Weights of a small mixture-of-experts language model, trained from scratch on English Wikipedia.
Size: 8 layers, vocabulary 16384, 93.8M parameters.
Training: a variant of Adam for the experts, 561M tokens, 4282 steps.
Below are experts of layer 4 (counted from 0) of a mixture-of-experts language model. Rows are named router (the router's row for the expert) and show model dimensions 256-319. Each number is 500 + 25 x the weight over its row's rms, rounded and kept within 0 to 999. Numbers have three digits each.
Before each expert's rows: "gets" lists some tokens that make up at least twice as much of what it gets as of all text; "mostly gets" lists some tokens that are sent to it at least half of the time. This comes from a sample of Wikipedia text that the model never trained on. Tokens count by the router's weight.

# expert 75
gets: ".", " ", "–", ",", "00", "/"
mostly gets: "′", "^{", "_{", " +", "+", "°"
router:462496532550500487457509503472555496501498483485516533486520455482520521499458528561457478503451489506496536495471517493526481512477483547497471502531507502500513487553562505547492526518517515

# expert 8
gets: " |", ";", "|", ":", " –", " -"
mostly gets: " —;", " |", "%;", " •;", " guitar", " Unknown"
router:484446492499507497535542489515506480491475530498527513526495520542512474502514507500495520513492495528466495517512496470540473507495512464519479470553501522496517494529484538512545530521470491

# expert 52
gets: " C", " G", "C", " c", "c", " g"
mostly gets: " G", " C", " c", " g", "C", "c"
router:476497540509499482513512497518509486503509486509536517495502481524509478480521538527515496496510476513492486513476437499498467553510543528498501503535525470505468517516503511480508548514476496

# expert 3
gets: ",", ".", " in", " was", " In", "born"
mostly gets: "born", " born", " graduated", "died", " In", ","
router:523510543491478469529521477529482478487512482471534478527510530480508560473493546517472510508473495510488522478485529463545511544500514503495517459472536524488491498501472501529511535514515556

# expert 10
gets: " an", " A", " An", " to", " E", "an"
mostly gets: " an", " An", " o", "An", " A", " El"
router:509501533480487517508529508507539495455506518474486509506490498469507481508476521473508516538506539496484503500478510472511500561471492514519468546503555491496535506517494526516486487496519549

# expert 6
gets: "|", "-", ".", " |", "/", ":"
mostly gets: "/", " Cal", " Or", " Per", " trans", " Dr"
router:499496447540500510521454479514526479534465528487521517508570503507545476492488488556449493520461494527481540496484495486525429543531492503512471484502516499473494482487469531466488509530506506

# expert 17
gets: " in", " on", " at", " an", " from", " In"
mostly gets: " v", "On", " an", " El", " On", " home"
router:490518506535536508523524489501487483504526468524530499560509489515487532471565536517491547529527493503512518503531521464526452510511518514518500501516472521488482465503492489490472502482465538

# expert 65
gets: " |\n", "\n", ".\n\n", "\n\n", ")\n", ".\n"
mostly gets: ".\n\n", "\n\n", "==\n", " |\n\n", ".\n", "==\n\n"
router:479496508499496521515497464469489511510519469515500496563502506508492531480523512518449512520509510500502521528516466434533515474531528465525489502517538479526506496483530501476484518465484467

# expert 41
gets: " |", ";", "|", "0", "1", "–"
mostly gets: " Cup", " sub", " medal", " Final", " Championship", " Championships"
router:503511523554529491490477497495496486517513490514486474515467539529504507503513458491440501522494500465492476465492516517528451518521516532492546512538554499500460463501491534474509480535514504

# expert 43
gets: "|", " |", "-", ";", " Party", " League"
mostly gets: " Party", " League", " Team", " Cup", " President", " Award"
router:530515496528502465491508502506479528554498499456503493521496534500509474533538483555494539525489507497496528479487482494530520483502479558516526458551515470492505522503515487485547505538506492

# expert 22
gets: " the", " a", " The", "The", " of", " its"
mostly gets: " the", " a", " its", " their", " most", " some"
router:499493475515521478507542526491517513493492466484508493506493517494525491532533496507495485466452499548509504522496490478541479543560522481500492497562503489486515497529520513535515500504530503

# expert 44
gets: " and", " to", " he", " which", " it", " was"
mostly gets: " they", " it", " would", " then", " who", " can"
router:482480484497458490499517525456524519497539485475491510524501541521523496464516496544514509563480497472518537549506498488511478513505533519481466506522503495542487529493488547538484491512537488

# expert 40
gets: " |", ";", "4", "3", "2", "S"
mostly gets: " San", "-s", " ex", " Dec", "ac", "-C"
router:505507478542526456487500478510491488483480568522534452473491504518490535494470478456480525496477522505481516503508481536515495565514490528507545491519514459558485501480495470510502503519488505

# expert 34
gets: " ", "20", "19", "18", "10", "17"
mostly gets: " ", "20", "19", " $", " effect", "_{"
router:483503529488492466465489493501514544471538466501509505532475508543496467489500517509487534483507480511500478535528492499519462530480512534531455534511500499480531487503542485507531523509470522

# expert 64
gets: " L", " W", ")", " H", " G", " B"
mostly gets: " L", " W", " l", " G", " cl", " Fl"
router:470477500472499460516534465506503441489538508489523530528511492502499468501511535499490518490501470507461504496502468516495501484485525507451503498511565472513489473517491451487496518510476509

# expert 62
gets: " and", "|", " /", "-", " de", " or"
mostly gets: " de", " /", " John", " La", " Tom", " Ben"
router:505505519492482465541517502433522492517499468529538464509544504513518498475480502541460503520488544484482553477455522482541486540511532536498501468538503504499481481521471532483510511554521510

# expert 18
gets: "–", " (", "-", "re", "y", "ri"
mostly gets: "–", " Mid", "eg", "re", " back", " Bar"
router:508528499556511504516514498507475496485529491484555524503493473483543503552480480476514511519487518513516497458515505511542430527512513481466522545526543508463472520495499513493498538542510489

# expert 48
gets: " |", "|", " of", ";", " with", " to"
mostly gets: " —;", "%;", " alongside", " using", " than", " about"
router:496499500511499501531508523493534473476471535527492524488529484521495460494515512477439457521472506509478519533469499514525455508516532443523478483553488501486484459501526505508544522518485504

# expert 31
gets: ".", ".\n\n", ",", " it", ").", " It"
mostly gets: ".S", ".\"", " However", "\".", " It", "!"
router:474485519518505523500526545523532526512443487537541540486487484516524487477545472508463535503501521521497517529478455455493499530466477494480476511494506454495482529529490462485476498498480477

# expert 38
gets: ",", ".", " was", " that", " is", " and"
mostly gets: " this", " but", " which", " when", " where", " while"
router:506526522488467477511535523536515550466534493473489470502494529486526517517489507521463497500502525511493491515534508529472513538506456479477503465502501481534524536532528488519514481496568501

# expert 67
gets: " |\n", " a", "\n", " had", "\n\n", " has"
mostly gets: " had", " have", " has", " did", " no", " do"
router:526496525484495497497436501486514492519484485506490466510510548541545497509489520523506549537497498511490452474439466467511492473495550530564490530497481529532472498515506475488508518491507513

# expert 9
gets: "0", "1", "2", "3", "5", "4"
mostly gets: "4", "0", "3", "7", "2", "6"
router:462482490465472496523529522495547511489463515470588491495529504486498487505538499464523513491509532464529540458468507513552491530496507464517511545514460490548507473546510502507525526519528487

# expert 30
gets: ".", " that", ",", " C", " after", " D"
mostly gets: " that", " when", " where", " while", ".S", " after"
router:438504524521463491473513491522490491489485493494488486508488516510488440520475524517468483545497514502495498478497485499482525552491494499522472511517490517494471509541483512524519544535521491

# expert 74
gets: " |", ".", "|", "%", ";", "00"
mostly gets: " population", " MPC", " JPL", " ·", "″N", " age"
router:505523541507511494494480496467487468483497456508532489508486528490491490501495547520483470505458499548529532485495503458533528519500481502494536467529498479503534456495502515524506491502479543

# expert 5
gets: " |", ":", "-", "|", ";", " –"
mostly gets: ":", "):", " including", " include", "=", " :"
router:460493510514532487512498496494481458511507535529473473481468527511537469494526490527472550533523489498525509538526472420503489496492480484503526448476510503501550499502517519509488528516461446

# expert 61
gets: " |\n", "ed", "\n\n", "ated", " s", "|---|---|---|---|---|---|\n"
mostly gets: " |\n", " same", " Succeeded", "See", " Preceded", "|---|---|---|---|---|---|\n"
router:534478515486472501489511526467490493538517500494491508518529538522480509499443477518459467505519457498479509490512488479518498483479490503563518475547526522531487504499483503506520547501503543

# expert 35
gets: " was", " is", ",", " were", " are", " be"
mostly gets: " was", " are", " been", " is", " used", " be"
router:459536482506436486503494513502542506474558527451489486498491546465541534449470498531497481525516502508512468548489520512506528508524521512486497504493501479532512518491521533485485522508540495

# expert 26
gets: "\n", ")\n", " |\n", "-", "h", " B"
mostly gets: " b", "h", " County", " California", ")\n", "\"\n"
router:459500517537499510505485454483488469483484499450571459532435504526535524436502531536534468478464541479517494502489490457518511510529478462529499539513532465454527458482537495505530497540547504

# expert 45
gets: " to", " of", " for", " with", " by", " from"
mostly gets: " with", " about", " him", " for", " between", " against"
router:522498544512496510535508495490531483482525530542504525526485513537536485540536504483473503511547490467502487494501483519510494488487544479537451560507479486535478485516538514523528505467478483

# expert 25
gets: ")", "\"", "),", ")\n", "%", "}"
mostly gets: ")", "}", "\",", "\"", "]", " —"
router:478458463518475506524492475487546474499515512500499478559540551501529468486516515529472492522501489490493531541508482476532485488459521498508538497518506513489483497545481476506479493523459535

# expert 19
gets: " of", " in", " to", " from", " at", " on"
mostly gets: " between", " from", " South", " at", " around", " within"
router:501480548509543514523516490481538469544508515479512506547528499455502489482545511465525524490510500495457567464504494491524481494479504501514524502506517479538517469503460517502486484482532528

# expert 46
gets: " of", " and", " New", " for", "ig", " World"
mostly gets: " New", " World", " Film", " Democratic", " Best", " Law"
router:498507518532513466491512494485485450553522515532533554532477497493551526488531500512497515519471513503489481485518476474538455529504518519540492493533509518517464473503509492492532493518547506

# expert 2
gets: "-", "20", " ", "\n", "19", " May"
mostly gets: " October", " July", " March", " May", " April", " November"
router:464520508551516487501466509489515483525530521503513474535448522484493444490520495545456488479510543519550489503505491467524475502501505544478497503503525531522496495484532483468551527540536492

# expert 66
gets: " \"", ".\n\n", "\n", ")\n", " |\n", ".\n"
mostly gets: " \"", "==\n", "==\n\n", "===\n", " ==\n", " ===\n"
router:478474499487505482512528492500490478486533482495489517512497502503509479448535467524443522485522517493520519548485492481490452535507518447527520492557487515491497472485522471511479533523498489

# expert 68
gets: " the", " first", "th", " American", " The", " United"
mostly gets: " first", " American", " known", " former", " same", " any"
router:455500516517501483489497469478509493529555481465524466521478502499494486493506473527494490512512507504488471500466479499527538582473514444528494483543514468526520519474522528523514529553506504

# expert 7
gets: " the", ":", " The", "-", ",", "="
mostly gets: "=", "The", " The", ":", " the", "):"
router:478495496483511502529521501476506478505504510503468483503456508477519485511497542521470502519483515520519526557489514478468486509531500494501522484523542477541541470494524522533494552496515452

# expert 47
gets: "19", "20", "18", "ed", "17", "d"
mostly gets: " f", "19", " him", "d", "ed", "-year"
router:462500483529503498492496502530507488531507509469498560531538537511477542515486486481481498518538463533509516501479479460534488510518459517510518540461508487501465517480482508512512562503450495

# expert 0
gets: " of", " the", " in", " was", " at", " his"
mostly gets: " joined", " graduated", " his", " His", " assistant", "At"
router:491461510514516485522479523526470475510486502504486484522477525476519531493522525476497522501466491522484508491505523493526519501512517521532492539486545456562493498517498497489479542506512547

# expert 4
gets: " the", "'s", " his", " The", " their", "The"
mostly gets: " his", " its", " their", "The", "'s", " her"
router:527484498522549529535503527485487528548511459513535478478509516500505523468561499508517474500479557483507513513515505477496481513497506478543493430518526501547473479497505507544524486541495459

# expert 60
gets: " |", "|", " a", "-", " and", "\n"
mostly gets: " former", " professional", " woman", " young", " daughter", " senior"
router:499515505499531475522508479457527482536488484493492510529514514519544487525542488507478501518482498506445507517459489456545478529471532536489499433523512529508525498553494506520494512530479512

# expert 15
gets: " ", "–", "-", " d", " South", "ot"
mostly gets: " ", " d", "–", " South", "up", "-d"
router:487497545493498487453513479483529561488542475480539482491495532520488499497509495493455504491505461508477473549521484481527448507506472528498509490541504517478508454468551491491469557525523493

# expert 27
gets: " P", " F", " S", " B", " K", " W"
mostly gets: " F", " p", " s", " f", " b", " P"
router:480520511571510491516474499539455490490519495479563534519490504495501487531488478490452537462487497471497534519510519474530477501517485495509499509514518478469444470495507461482522528494511469

# expert 58
gets: "%", "0", " in", " m", ")", " /"
mostly gets: "%", " km", "°N", " ft", "″N", " MPC"
router:489514492513509492478484485478531448469504485490532486516513528483495528507477520542443467509452522532522535451500529482533476538522521476488535495541464537500529439544457480549498477501515500

# expert 55
gets: "s", "ers", ".\n\n", "es", "==\n", "ions"
mostly gets: "ions", "ations", " people", " ==\n", " games", "==\n"
router:501476496495517527474557489544489494508528506510474468523500489503481489471482519508469528478520546494518496486524480484516497484542497482494524519526491503476488448500442489520522499516515512

# expert 57
gets: " in", " by", " as", " on", " of", " for"
mostly gets: " in", "In", " under", " In", " during", " on"
router:530503469528499494518482483535515505490495493500486497547477476523488544464478545499449461464522475519510551514513508512551478528485486502507480542499488509523504484493480498490511510512502546

# expert 16
gets: " (", " |\n", " ", "==", "===", "\n"
mostly gets: " (", "===", " |\n", "(", "====", " ["
router:514520494530500457481508515487501468498466471518495499457520520512527489538478495510486495523494494506481509487448503517512489487482491497514488480531548522493473487504529490485531489509527486

# expert 11
gets: " ", " (", " |\n", "(", " [", "_{"
mostly gets: " (", " ", "(", " [", " (\"", "(s"
router:523505486511519473495530501488480497518503480515524493452521516520524494502462494465487539508524485505500503478489505532529486516487498512481509501523535538445508452504516466475561509507531501

# expert 42
gets: "1", "2", "0", "3", "4", "5"
mostly gets: " later", " then", " three", " before", " each", " year"
router:475487474500480499518529492508526505489495488488523493513455537493494504484506501504512512525512502497527567500498516530545481543480525473484460534534513486534517487528475494495544515540499536

# expert 53
gets: ".\n\n", ".", " \"", "==", "==\n", "==="
mostly gets: ".\n\n", " \"", "===\n", " ===\n", "==\n", "=="
router:445475513474524498500511480537503529496493508495504471508523492518489509539501495506470523486521507469500521528498448434522518476502512477542463491517501478540481489495509479532515512511494488

# expert 33
gets: " a", " A", " I", "A", " The", " S"
mostly gets: " A", "A", " US", " American", " Be", " I"
router:495494542478504517529547530497501466518487479490524483493511495480518524501489521555449494530459526528508494509490460477504500527538499486523501538479505495501519491555500509511480522538539527

# expert 36
gets: "19", "20", "18", " (", " American", "born"
mostly gets: " American", " British", " born", " French", "born", " German"
router:528510553495516509496472493466469494524540493496464484526475499465526506503511493496505487516482528512518474508509466450513522528485555512480496476498493456511497481514481509508516535476524497

# expert 49
gets: ":", " was", "-", " by", " is", " name"
mostly gets: " name", " Party", " President", " Award", " Location", " Cup"
router:499522553510536497486457525443484469521542505513498496488461538490559438484493529551496504514526558508565485541520531459514510477494486512526481478485545485493502488480535504451535496524530485

# expert 77
gets: ",", " and", " the", " or", "),", " &"
mostly gets: " &", " and", " or", "',", "),", " former"
router:506501509502467477537470487467495497525509462475528487521519519483526517476485522501503494481476518468450523511487532471535450549513538535486475453489496550483480504513488512512501529530563522